Weights of a small mixture-of-experts language model, trained from scratch on English Wikipedia.
Size: vocabulary 6241, 45.7M parameters.
Experts: 128 experts in each of 15 layers, 6 picks a token.
Training: a variant of SOAP for the experts, 285M tokens, 4343 steps.
Below are experts of layer 12 (counted from 0) of a mixture-of-experts language model. Rows are named gate (a neuron's input weights, with its number), up (a neuron's input weights, with its number) and show model dimensions 0-191. Each number is 128 + 32 x the weight over its row's rms, rounded and kept within 0 to 255. Numbers have three digits each.
Before each expert's rows: "gets" lists some tokens that make up at least twice as much of what it gets as of all text. This comes from a sample of Wikipedia text that the model never trained on. Tokens count by the router's weight.

# expert 66
gets: ".", "\n\n", "s.", ").", "\".", "es."
gate0:164040106086081144089139199168131084168146191131223126106113106096173201139136191124138108146101129182137121178176155112089120127150125145128060122090121123169099122154094136108105133102134120107135100061111111117097154106198130132097161120165129163118127167126124134178114141083147177111135110098149155082085218091130172096184131115168107148145172129142116113138130106137115160148112109135155145114160145096143099134129102151136051124164145123095128134139110099097118135092113129142028145135060134104176170132088147150170070080151111097139153125086110119157106061128157142161
up0:095161128101203134145129110071143124078089052113095119105128174152179071116110081156131136089151137051070119138088130118158175131101092112178129147134103133074159129157103084120181097120136118159129177180116130111140122136087162158117155122122143117185144109142098117041152083135139121132142145086090111152163094154131096161099067140058169112112130095133143140161150115075148112095113100079077121128137150111088173120120201097103167156104084128129147083088138226147165121164147117145181086153097141141103077117191119101099203124123100138097105157158160133139132174095130116122
gate1:111136087157088106161174117116154041173109214163126107165114146097138151064118104168122157084118121118105136174140104159118062182121157128151074116158127142119138119138175100126153168140090153104100103139071094096189145145176128112098167087100107169108163123148163118140065097154143119129152066174071133164158171163084123132107150151087093091134163177104145147174073131177101149109153165112098151121117118094130093126132094100116163163105161106113152091176106180105143096034138166131146121144099125131052145147113132089072108118154121094147094169096182102172085151123149177112
up1:116114112110080167115083131110118123137148144122172119090113154156095128083114105131114120105154159184107137184096164134096183122090102173075121139135166154102116169124169146128118124153060118065144113134124112128173157066097111078171131118149082079132105152131116164137114157075213135160203108158109129156139177092138116096142180115097106088160162121116065123130075105157075149150143133120187140147132169176149147122133167121208149103103140137132156166124108128167201120120095133143108120135211149115122063144193130153094148169076127134084128107074056176164075116138123141187

# expert 41
gets: ".", "–", "0", " | ", "3", "5"
gate0:130049124108150100093126114095100161216112114148168113088117158135111143140155184121098088065151072103085163143071183078134127158147134170113144068093101146124145094092112082122179128223111092116122180181134156112095152112156128166171164161061103124103104138103110115088142172141164151117118146132096094132191157142084137135143158181131091104119161096139110163169170127095164136121084086107088139166171124101114131130085068101159135141147146178125083123091110157185154122082145155160087100158062111135197107116125137145134129092102070124115112109119146093078159107150169146105
up0:122058122107154090112154119117098200191120126153166108082116167119135124150165174122100088051151084081101149143065183098129169163134143150106147084114120184107156106091103080105170169206103091124100177140138168111104147050168126141154149168064113155124091109107103094096129173157144164116099161152124083106197146161096147121172139172140081118122146122126130169157148121091145138112080086085093148158166099106099133133095063104147145144155139176142061113120107158171139104091152152151110099145058109134165109136120138152138125098087067120119106092130123111062168112141176141099
gate1:121165150127109136108118153128189095158172155050141084128123098120101073103132109131129196056193196159120093133117117082143093146160152095116087115150125137121095167183118092137190128076112103103132160171123173134100088147123111105119151136156209133144131127102123129163126150117145147071195141200206131136115151144177095166135185095149145188159183089102129140064087137135116154142116134125133152090116110128110116157147051148148081114140159129169106144169119162176182147163113139103125060175117096130105185158125100092155112191082112131124155109143105146140156128174141167087
up1:121112131098108168143153116097123137167149085106137074154089137138138151110130140097105146112161142089104153167148094102117068131138186113130091140069129096174128120115096121158145150158104076111139128176126114145118129116153137073183161172159181152160157092088104127192083145103143136119167117212148132150142172187136136160218139160144094125087129109144125164169103090115160126192176070172137127130151086173148165141091099110178148110128157111215160131118060114113155174117095094119162064101075108086122175113067121073153089137133101190110156090076145136077103135099162133140

# expert 38
gets: " P", " C", " H", " K", " G", " F"
gate0:147101108107117068157142112090130115101155170157148108103100198125129113114087157150171126073181141096165086174150151156110187103100119058099114079130131121077165138153166133163170191118101109124118129105144139143104120000129121168104188120123145109169170144141154124087127154140094142147113148118132123124130196090105152122085096142160152141110098108173158136156128110106115112178087156105161125119050092117122134181102075192129145192075119107120073144111117146119120122164134134054132113167078112188111135132147088138112089113156122165083137154135187068129178090082170140120
up0:120093131100116139175151065081128090098203157102156103131134126138148098091114139123209120123169092150159093135107145117091106089139122110086128132129099156086178114116120161117176158054146169113134123104144056089109159068149141159117156137111138138192166103126189157145091174133081098114122118076155121124085169088124115154041151121122139098120093092153157138117150127136105132089142168111141166167113118130148132146117053164157159181094158128149072107140105100126089150180168140121092078151121171146133140113105143128137094112168111150155162136167161095122201013088178114074
gate1:116114115126071168139204141110155088055101069140178133106098132148118121155191102152167181127148119157181159081126115120120102143134204178142159075110153122108118105085162149128140194143082139153137124137133108057099191115145166113169085116119084112169110138098128159137117150126119082108080123179125205119114120135211138127109163085117126160172167107167156120172100120145086146084151091104161154154088157055095135094170154090103168111134139184153124144176062144149124190122150071131114116175112134172119107151105126132179096133156116104149122123143095107163168099105079163124
up1:149107145145169070075117108164070140140106159103110107137128125113082144149075114138147111138135127102090086137160158137087120101163062063066090166142099148132175165144129107136080091117197134139160125140107123143179080164109118089091154166141174117067178119119161156155138064149176144132136122126149063107157153110060125143148095185111121111070084130122117134097218160096119091163109170162103086124143102186133110153078140138115120124143124067154118110119171080118073075147146148135135138090108112119110116079180154118130167067060126196088127115122149103127110188107172157135

# expert 35
gets: " and", ",", " of", ", and", " as", " or"
gate0:164100099111128154135115218114151103171166130117084140107125099081125146126124200145118142180144115148120176143141193088113173125165177150215160102102074155163118149169194095152101079071109138131072129104087085080087092155139110140190127109131113117103165140124170124150095070091119106186147163163104129115115092163150102051136094105112119149126172114128131149145149161147102087150143071159165148089059155098159157171171096098121134162133139154111151069122138201181127151170125106169142089164133134117170125134101136132083155072164092165158142111124161124134097146109146174133
up0:088136144125179085183186073084079164092077102158106119171136129154132131134115038119178135067068164124133068129138131146106115135144099112091106127122189120090137146104119118116084187138129117151154136157099164120139133179101110095091148176116160120120097124124128152132225178189126197061111138108139135153122123099122131151129194137145182121115093186150141064087154126124129109071097175114126073209131119130135088138078123144109165129106116115154129133116141118092146121087154134102181155094101126136105133095064120137129122163074182115109130139128103176123125073133135036116
gate1:204088165139122124119135149115108116125113127107147144111087137144118113143135181080175154144155077121111145121121169100222131128150124143064134157187176161084121133094099116087118095192098166093181120104112150144118076134188172094105124063091131118108154051147106118122085192088160137102157144165163119129128143110146108083173133134163116137164140090096103089118119127140188192147152148132122163133094118119180123101208106158092188157170124109143190142139155156101104101105163137142132088171142116093128093123197171131139161161125125212165134153137099151097108179177123102070
up1:111127121086130091162109072187134118127145134169175118180142114107173159185116078113153168101104169145139126093097134063098071132116190066166107115118112104133131125135174159160130142123150082155103124169133096102132118107116079159104104101137099151146116140152138171162145084153084183145095118105062198143148098149146100142119085141082150128083155126171130172126175075103139151163097142136110112168113147240082101166061106134155104099134110121111064119094159168168157148127106159111113169038150156150131158153109133093133137102144132069121174102186140115085159088129074167117

# expert 50
gets: "\n", ".", "\n\n", ")", "-", " ="
gate0:089194107114102090126116135084181127107061182124137125103115164112035099092174146099095142111155200165124182132099151114080065145124110131152061111093113092124082130114095113151137105138127141169142104126113060170131163162132136132101126085146100074105157112118051191114148155080083107098123136159102171166110134152129156163119116161151173173139110180187174147113107117115084162144166105130137121098045199125130113106109154128150150087153105118082101110130160119135132157122160107096179139117139121077208098111126171117107151136157077152121146160156110097124137165134088050143
up0:094193093113125129114100122109194128115102179139130088118143157116084117145161167091097147107118194135090192136076133101071106178097137157143085122079093064101108114145104114154124093118149161153112124137124103149158120194153098148128126151149098073129119113140107230128149136107085100148154164121104131146164123165126162146116107186155163153129135135178187170107135111113107162151156124118130127095091187124123115136135168143130114092148141140039115088055136177179146161113177150076147155101123145113208064136121182129123126119183079148106131140104132070096118205125097059131
gate1:106086099153108093102134110113132147116151141135145070184175178129127209207139118143115146144116101148198140165114160132195093169160134109101158118117100088073133102134182160155117080139098125122133105067118176119162086185149139205159067119145145079122136187160128121139127127124115150118087105095113129085106121133111210147166144134114188177167150106106159137140114112094134132162144087131134148079109122131141125185142165131130150139170182142134153123127175135155132158115127191107124126216178165113056129116147121139116133174167112152081133139135121075073183075162050125131
up1:102072132174122125140128096139111117156156132155163068172155157140136190197115107120106169129113098145167115135105190122188103178145109118108152117106089111052127097164178175182157061114076142132138141117122160114166073183135144205103109124101127127069139162183160088154152149147135136166097106095138161077120083099125164156158095111084168182180182088134161155141133115096152106147120097106135147095095100098146168222133122121144129149145159139133140100164162134179099146158154191083099114195142138125082152135144121140121119130142137110108114134151108038102175113162069119104

# expert 91
gets: " | ", "2", "–", " ", ", ", "."
gate0:119142111062157113177176117137184114101170107135119163102179098169051156140076155166179076130132123104111152086135186172166116155150119145126148133085113147135142133153157137143117050128167089192153158122088211158137163180157137117114160173127105102072072116126084146140074164110154118135128126138044119076099114131119164197139096157126160131109182108119132139143139135129130121127073051158089148137120158088169132098163159134111161104115167151120158086110118170154136124078096136141134125128120156178164088135127150134143098047149121155155132146098195109141170058105085147157
up0:124086071067149090181134178129137116131144091163099143128150118183102121126058120128141123153114144107154137070115182157166132183107083151165140123097110195198124182134183108142099099143150111161192151156137179136125157140204180136134106095117125084109080153098113140103118198105160134136066115157043088113120110135099076159180126173130092164130154127124070127151154102146167108128120072154116094128135114122158099146133106133153155074122181144093166051133128100127117134057141100179101141111121102115153070132114092127114163086130118141144139168077167123178124098066169139132
gate1:115124142072156126140141153090183146121071154145124073175116176087147120119058127137137121147139144181082176179119190122142148155144118114183123139158129141121093147075130128120101155129128123144122139164139092110166103131158146150124116156087089162088123146109109098142087148198075085104103099120127112152147203162110075094120125153089191113110221140124084199140094133166118177141133170142099142127099122079136109108111125080149123169151162107134078099143155099168145086152118165162074087154193111156116183182125149156115055130092134205171133146145104079063100126152169104139
up1:128102093178117158151102097162059121163106114126099122091157123153121044150207140122143157068115125088131079053104068141116104111118146162152127087111097133154153112176128108131157108123131136104157137116144167105119178112147129083114171088171150117203164132189159108149184169115189178157084163116103143093135067094116158152163088113144062103156065080125183070139148153121149111092114122088126096104165151133150157137143124179098120112118084104155189152089110153130140154117165114090190133103073142130133112098119142106127181117147127039089101139084136190165139131106118136134

# expert 31
gets: " that", ".", " The", " which", ", and", ", which"
gate0:156069108132043103077172125136179101146138119087066145101146145089140157048090071169144148149164109111109177098157120167105117194115123171156163160081143112136107138138112167140102152091080132128127129166119109130085149193120195126175110140102107138148155095139111098156135171099131162168108119123111079144127155134170101160177099096065156167125083151204156145142117141163089201139145194073141189135135124142226120165114134080143091162147158106107125153118111119117119161111129143062146157086108124132108132101105105092112143097104092176122132123174125128074103142089161145172
up0:119149090102107154106138108150164082154104117109131137152174162130089137114089145164151099125137086085141112121087190140103128172166126158169120109095129125100170080184132058094083090128133102160190145095119089082083138163125140119179146150133105157102106098100070143134160129134058194102135138126109203114103110111178197151092109195100125150133119130159106138087118102156090160162078093108146138129126115123178146155091138083150064069115068149067071130027130114101090150106123133093117113134138141120136163078118168129087088131169065176110095124143147157149069159123089119119
gate1:166126091122112101160149113178137131132130149124149145118172141100162126115188130129134107126100144193171125181139117161189108172057109108135105131133130117095110174076146112143158197175178138188128137153146126168188183095136138057089124112086128100147155139149106143132105096147162157094171142105074139198191099156114169069149185118132115101147152123090143090048107154145092123096097225114127106131144154161108101111092133102144137076114078158150112161169099136193155118085206096132170153107138178096163151106149152153145105154151111113176100100138204140151127129135160120113
up1:116116030108148090117149089184134079147168144088079171096106127146163168132186108147149179158090108091145120135133117129123173155046017116128121160108096187082150149172129108140112130175175131148148146180089109160157132136118082084089178127126094076136142159123140078172105112089135192152100140115137061118147115187090148096153172123095081126161134082187123096108158159098111129106101183173095127128139104154115166136094137114162160080151090129126132130105097156151112094123147054123123120142151142124123126101095156097134144105128148182161154144132165156084101158107146118205

# expert 119
gets: " |", ":", "|", " |  |", "-", ","
gate0:113094175105185199082120133084162165164179113129110081049161121077073172119083136134087129145099125124099064157168119151103070128142124081153118143179094135067125184115136113124120092184118139116144133155133097178140175114109091138208155159149144127101108151145101160132085135121106126157195128149176171143089176157124108097127110092172133144127127174167118154134100143142078111107130176184148168142123109065173162181111099088104120154154157145137151067144103132095136117098116126096103100075069135108154126064145127167158102150133120147176146104094135121119158048160108190140
up0:089131144110205147102123115096171176136176090129119108087150125081104165130091129144066112161053116133121090111139097192140111109160122127181126164165072120067104161136145079138122079184128135131159136144130118133136193167126076117225175147191167112093141143130081142138106142123081136193182135136156143127119139128101167082101108153140163150109114152139103187120150148102087093123116183149135151137146114045141130174087114081105126131145159153110149086116089138096195079093141142124048120111085135085181158090118129129135122134153132130186173105118134121130157044150124141149
gate1:072136127091181054146193159105108100156132120144137090133096150087123162091115186082110169079149122109095144180150139119140136121142108174157122143121139175133134190107115107182106152083168140148155102123083127167187116117069125119187157162159075113111168121108106101156076148153182107096185120210118084179140207120090138082062193152130101087116132068114180122114118079154119118064139182181138106141134110106190136079099084092111154185123096095113119105135106138155164150090125100198129120125155132157120127100102110108080142127138154143149124101085127142117103129125147163124
up1:103157147093152078092143133127046100142151068139135063139086133137116135113114190096132141067144117130100129175193124142149110159141125161152089206140156119130140175121109139192150114119133117156155114138107139167162116115059134166187188158117056096086188144122116111112113151098159125112200076142117093146162218104120154132122185165121101082101157073118152107110127104170110126051165115162137079131111064148189147067104111069093125159154096105127155104122120121161130195073115115194130104135130148178157113115118116104105153127161110152138150110114141133147090130149128143173

# expert 61
gets: ".", "\n\n", "\n", "==", "s.", ")."
gate0:128069148090089126127094110149156138122188160121132114154167102141133100103138093102125165151145224108225137146139114141091170165094164160172109105164079164112115183080157117173125108138091128124153197162129166177145132183163151111132030102148104153130179100156131141123121157146098127120115121105110093134129107211100099120164185152122136159103103132160122136139143110152076151183139165121156118179150144140145151168149104088124106138120182124137155105090145130190120124151175141135105110113209099130161179194135130139131144192195058138082142163140105106083107131168149139160
up0:117183095124079100193118134117083119131074135115092124120099127117098144062115153156133116108131124069189102146158109129107175121164104106083086147096152108134085150134163107181100136096200162152130154128107105109079181153090180086087115202139102078101133111148200155124142097116143111171224086148144096124069123158113108096066199097092147105126148172146169095137105117134111146165119155161145093138120187123106113201179085155145116100093121121153152123136127138147098161145102116150150115137125071126179167134203095164152131136112102165160088110195102143171098106141118131093
gate1:155114081113141170144086111153139132183093133095115097110125111092144101120171099069158134127125088125113020145111090123195088159124109076148094138113167130083126138115114167159079120178126145103169087210162123086153108112109075111110120101140117101160180113149089098176135097175112157124138079182080109126132130129089138106156134131172091105184154151200187095116096093161095165093101166141128158168116120109093118203115118144050095127149149135107139132194133100134126120063151125110145162123151158144121163159077176115140111111147177126146176126169116113118190122145077157191
up1:094159173133152103121110085151106185155097121149020075116170121126137104086116094196124108117163086151094138116146052112182099149128113140170066126117174069094087097129126201146126119133101118106086125150128102118073116196158178093083102149153113168188119149131079106184156118136070131108134093065119168185132127143090150100104133128111103175134176100159133139168151147125113112086106116091132154123131149120172140164111123161099133122166171094064142067121100136111159150125114145125142148096091149105097192123079138170120128132143073160191073140156130159075150109156160142152

# expert 79
gets: " and", ", and", " with", " by", " to", " for"
gate0:125114072157163118132165189106127120158094075087112094081163112111077213116149191107140091133134154145136136157082112140096092120153149110171117140126107114059110081163140138097076139129099135158161128065140122151169071181116157146135179114117208101120171111223137155175117167111085140109163120086086076153124179107130101128081141132147175131095142148140182142176090147157151144075107128111120131088129168122148130128121163181090109083144092103176133130122112186115136132125167146073109150161163154126126120126122139076092162112181091108160093118192150103099192097158167089152
up0:144150077154140140121171171107157118113101093118164098086126141117113208141149203110159098137172164132129164174100136120097102133136128135179138164120128132128114130141135155121063143122093132143138140067147117148153077174143161102155215120090173105159135110226108160157131113082145144116135127117112087124129203096131143101058179099137186120111169134140150188180137099130153166033092156100127115147099173132127169150138189137089064108091135076165164131095104155099139140128176126093127125179184138121118111125176126061084157152165100143177117122165120089126177128161143143156
gate1:167160128108081125079169140018173063154112130075174100112181134131164100133099110102161126106138062096090161118098127132143118156092202163130174133126139138109123141161068159095097151112089135139120161161084106144178151080180176118164108086130135110152170139087110117113159114112164180077112092109091104090105111163119145067091117121117151095107155120147105062177169162108200147111109141047140186102200163155135163119100128101103151176105141072153094102118090126145141120109145116102119139118157105149120101123120147042115147105149065107132138128116154120141116113123100190131
up1:200141127118085133061134171082161055191168105088137199098110116176139117102149106118123102115119150059133123084186075062148148157131144171090176111084135129154158117119091166090088153102103113120121152151151107077144150077177155166141136128082049111137156149122143144103132159023108145101104115105115155143113117109127205076096098160110116158130110165100115118160111116144130134182146163128115199163140137166168044138104147113118143142197156101118098128091152115119086170131092148140097127146131080123114074113146132104133146150145078086125136157126118110153148087172139126177

# expert 2
gets: "5", "4", "3", "7", "6", "0"
gate0:133160117091109081096125105081131097104179142106143131158150096075051161114057139128095197153201130142185140138089127181122093110082105167117166138149062095125177129144121157159106130131199078080123112141075134105092180103131133184183160136120112123127132136119095143139124179152131142136143150156103178125109159100107137141094096084101114145084130160122148118105085120134111085080124155122198137095140118056110163138103091072108170139143223098118112090164156109169138183097108147109106065133167096166180145114073114140143139129090139128171096191096115109135118154151072141110
up0:145071082143136157145091116199126122123126106173053126149127133162160111176173082110115085092134121135175115155176100093117140207118183117080138130131151139157143060148144095112121114174183092195140132121163182145156071128130101142119090090186179127079158103145107134114088121098127136146165138141155067130092152112085121102177117105131168125138084175158068102167109122157147130188110141149122088131081089160119079117151185131115083116108135085155160134137149127084113143151110141176123204134070097125084140082129148124146135170155100187090140140128137076137144080108164055174
gate1:099079148120120127134177094086055154109137102107129130163141144094051155126131115169094137106137078197097176080137088118098069155133114118123051185156105103154135098145130159152114138120116126139162123127129073150092163169156114072154133135151133045099108140124097153187147116132100135177203124151154143142137130182115154125161119135154119149094154136123163126093148174147118091073085194168126088113091157082078161123065136068127145119146131155068126127110192124169130093156089091169080047156097145088108162115097186117133128084118100135144096139147090136132157122169071113100
up1:085111128127119150136175115132102171109129109140158156189083133089065163141135119129086141113141122167128183122129113114103070151151101113130039167131103119155122120131125150150097139111086117103151120134146079133067113116149112063157123102147167054082125198141129149164144149080087154152217100122158099177161139177110129114132180116169137183125166141117152118096163109138125088101091186182183131101108147132059151150101104138120134110181123153037139159135183103183135092149124088161080062180093144070083143154118160110135120127135095123115124167139093151135158088180096115081

# expert 17
gets: " | ", " ", ", ", "1", " in ", ": "
gate0:126123107055110167136085161052108151108138162072104149090088160144143089127166150086134135129139167080130096126165120161061104162119091143122157145127112189138156168134123094131106138141114188066128124120202111125176177102103138098198128115106101093161171155180154157141154150145095118111107153115150100168119125149126114174132157184141169147101088104124119117104188155119111145137093140106154146171083192183127165145074091112158158141087145107060099127120200090161174137151145102160089068136165062121195146136160131106066165121149153130125137129109085172152074146180119158115
up0:103171188181126054103115119152140135106128143158132141146111151140083119142090111206109078098113128172146163145112137085130109167115172126151122156125102077120115086137149121095148134088154074165158120174113160136073132151167163154064144116150167156136093162062144120190080108132173072095111065127125109122120132179139089129139095106136108060172097120086136128099053087120109076128110136153071127094146034090124126122194179169123174137136096095175171132173068138130147138096114152133152124114091169129061141147129134129140104138104136118085122104161151128144185167085070109092
gate1:112124097086154073102101140117127114134138078133127091126082166108071154102128102101110184169160095084135134134146134134149092143157115129108120154111143130142156072173154085078125125116087070082158048155128113062119090138129126121169124080104128149098066165128092107162083201106096145132083162140132134136139157100153154123068131142109116158135139102114108098170142069099138110126131122143097058132137101088152094180189085142071167120029137081102205214162111129109139170097092074096113126183049081089147126113139113172146139130136105132099175121152106133117108145105149143140
up1:079119124087124058114106114155124182123109086131092144154087171141110150182116147119139165145147125172158126125110146103099145173133126137119138111118155078174196100138158078161099169136106140113154070080116119112127123166239090199132070126117120130067120201163151189127112092143139104083099165086117104132134190078155207112090100156112142146129133094088136083139124077126110082119112129110107091098154099103168088100105174134155189101072122168076156174145145159148190155092101142155090109145108125096160065090078152160156091090116137133106123114124089116121145092108121126140

# expert 42
gets: " |", "-", "|", ":", ",", " |  |"
gate0:200151118118188075166084147090138129152113140116182145160114115098128091188097048167093126115151124138119142170158140163113106177094121073191103111120147109121122151166133126158090151121147111097102121144136106149064148097118142127106138187145095133105101185117117143075108104167150146073138155164121157100180119111117150097098076071127114176121159038160133136138163135104137090182102141142174140083100074097170101077141129160092134129151141106117150113167115148170103145104108142085101152140090152145114126108105134210101139131082183087220129107127096198140163167082138184095
up0:122122173134116080145162145093114188111151133115092121091127162176171163159152081151093153138118140128118136141108105142137098122201153140117125179060139170148158101167164135119099167110102108116095155140186161081170092136173150098127181117074149142105118115182183167135122169210143126074152099185112182154124104100112117161160110135123140092137216116156135093138140174105140107151194125128124167137107124077152146073117177132153156147096161136131112192104183076179128115128118146068146122144112151124155109185106167121112153177023139139081114145160071162154094158139163144147
gate1:095093121063151111079153082124099177161105191142071138155101145155122152155193163093118095128150098069127102102125078152114111169114115146134117134139146093076132174169142147139103152138125098089077106192128092101100144178092166133167177141120186188126113100159135128161105152154196148145137146152073094089138139127151166108137068136115132100124107138133168206147171047110129159105122124135224110091158109085100113130149167152127150141092155119110125099091114213088109158042124137105176086157127149108162124118083139095180100175165129130177147109145151148116143133129138098162
up1:141167155197081145122098183104124071134101090107169137092123128130099087115113119152160154143145134208159148166143186127120168090102134130137125130127079160132110096103092123121176109105105130165145201024121161163172117109158107143133083090138065076158124151113126131104149108106105144108080112103182166211144123152097119127145163088142132123121139133126117095127097183125109140149126151132067134118094146205189123125096073133110083131124083116141121130149136068169133105203155097157072158108135108142071165163172143152062131058105161134092098135119103105101112151092090160071

# expert 23
gets: "2", "1", " ", ", ", " | ", " in "
gate0:172087085062175147132116157133155096116074137214109085073169132049140163140117125136172087124170133143111185081162123130132130146150108091133092160138139178136184133102099132133110135117133116127122095152195155177139161175118154182122117137104157189138125102155097141149154150133155095118111114179113176155148163185111160164182128149123159141095172177142098102129141104154162100091133151170114141156084161152113117215136157073084153112125172068074131105123152108096134086142117119099107078131126122116068143148088029128101126086156131135171106133137159071099128165175087165131
up0:078140145175136105143109106125156175160135114061168079122084102157152111195146159146157166125107156051163084124103113082124078076075170126187147092162167105121129106049089101129190092149101157121095096140132176095137129096123135106111128116128123117122110183159135098110088065145074147133133134092155119038181088122130088137103163117143134134108120068145129121181142068091174097119185104068153101125115134173026144116073096187153105122143159127141108127131084143145122108138151079090148147097126118129149140163153134151130127124127134039133167087117104141110169150110136142148
gate1:072139149113165111123092126097109097124111136153119145136118140202151129125110108114103089107175101115128125078151137122086122122088139139107163130131130184047155116110108102085089153140143138121089130138056129097169101129167154120136101048150157088142158132108133129108078111105075080143128110137130120158150154101166135125064103167085068170167100146147147081138138031096114158112096124151141120094120117107123078095099067130197166118134124147171169086177103088107217153126012121133093097090113092134117149127186122112116131049127130123159129138197162107105170131099140138171
up1:110146173138142100117079138129122128095096110162150151108111137153105036144161199131123162185093178146176117164151160125159134183148109111118123085084212131111134085117161135147148139155103146131082156137190110106165131126193103157140157151126137156073153149149100140117067099079175112177170117119110100088119142116157176208139157105123205156144149104090093159170131133240148075118108096126150133148147128175167100081077100120123096120083134115123181123144104162147146120119151152064161119147064127098170070085150086135123107093169128144117149105134121099116137166124137101172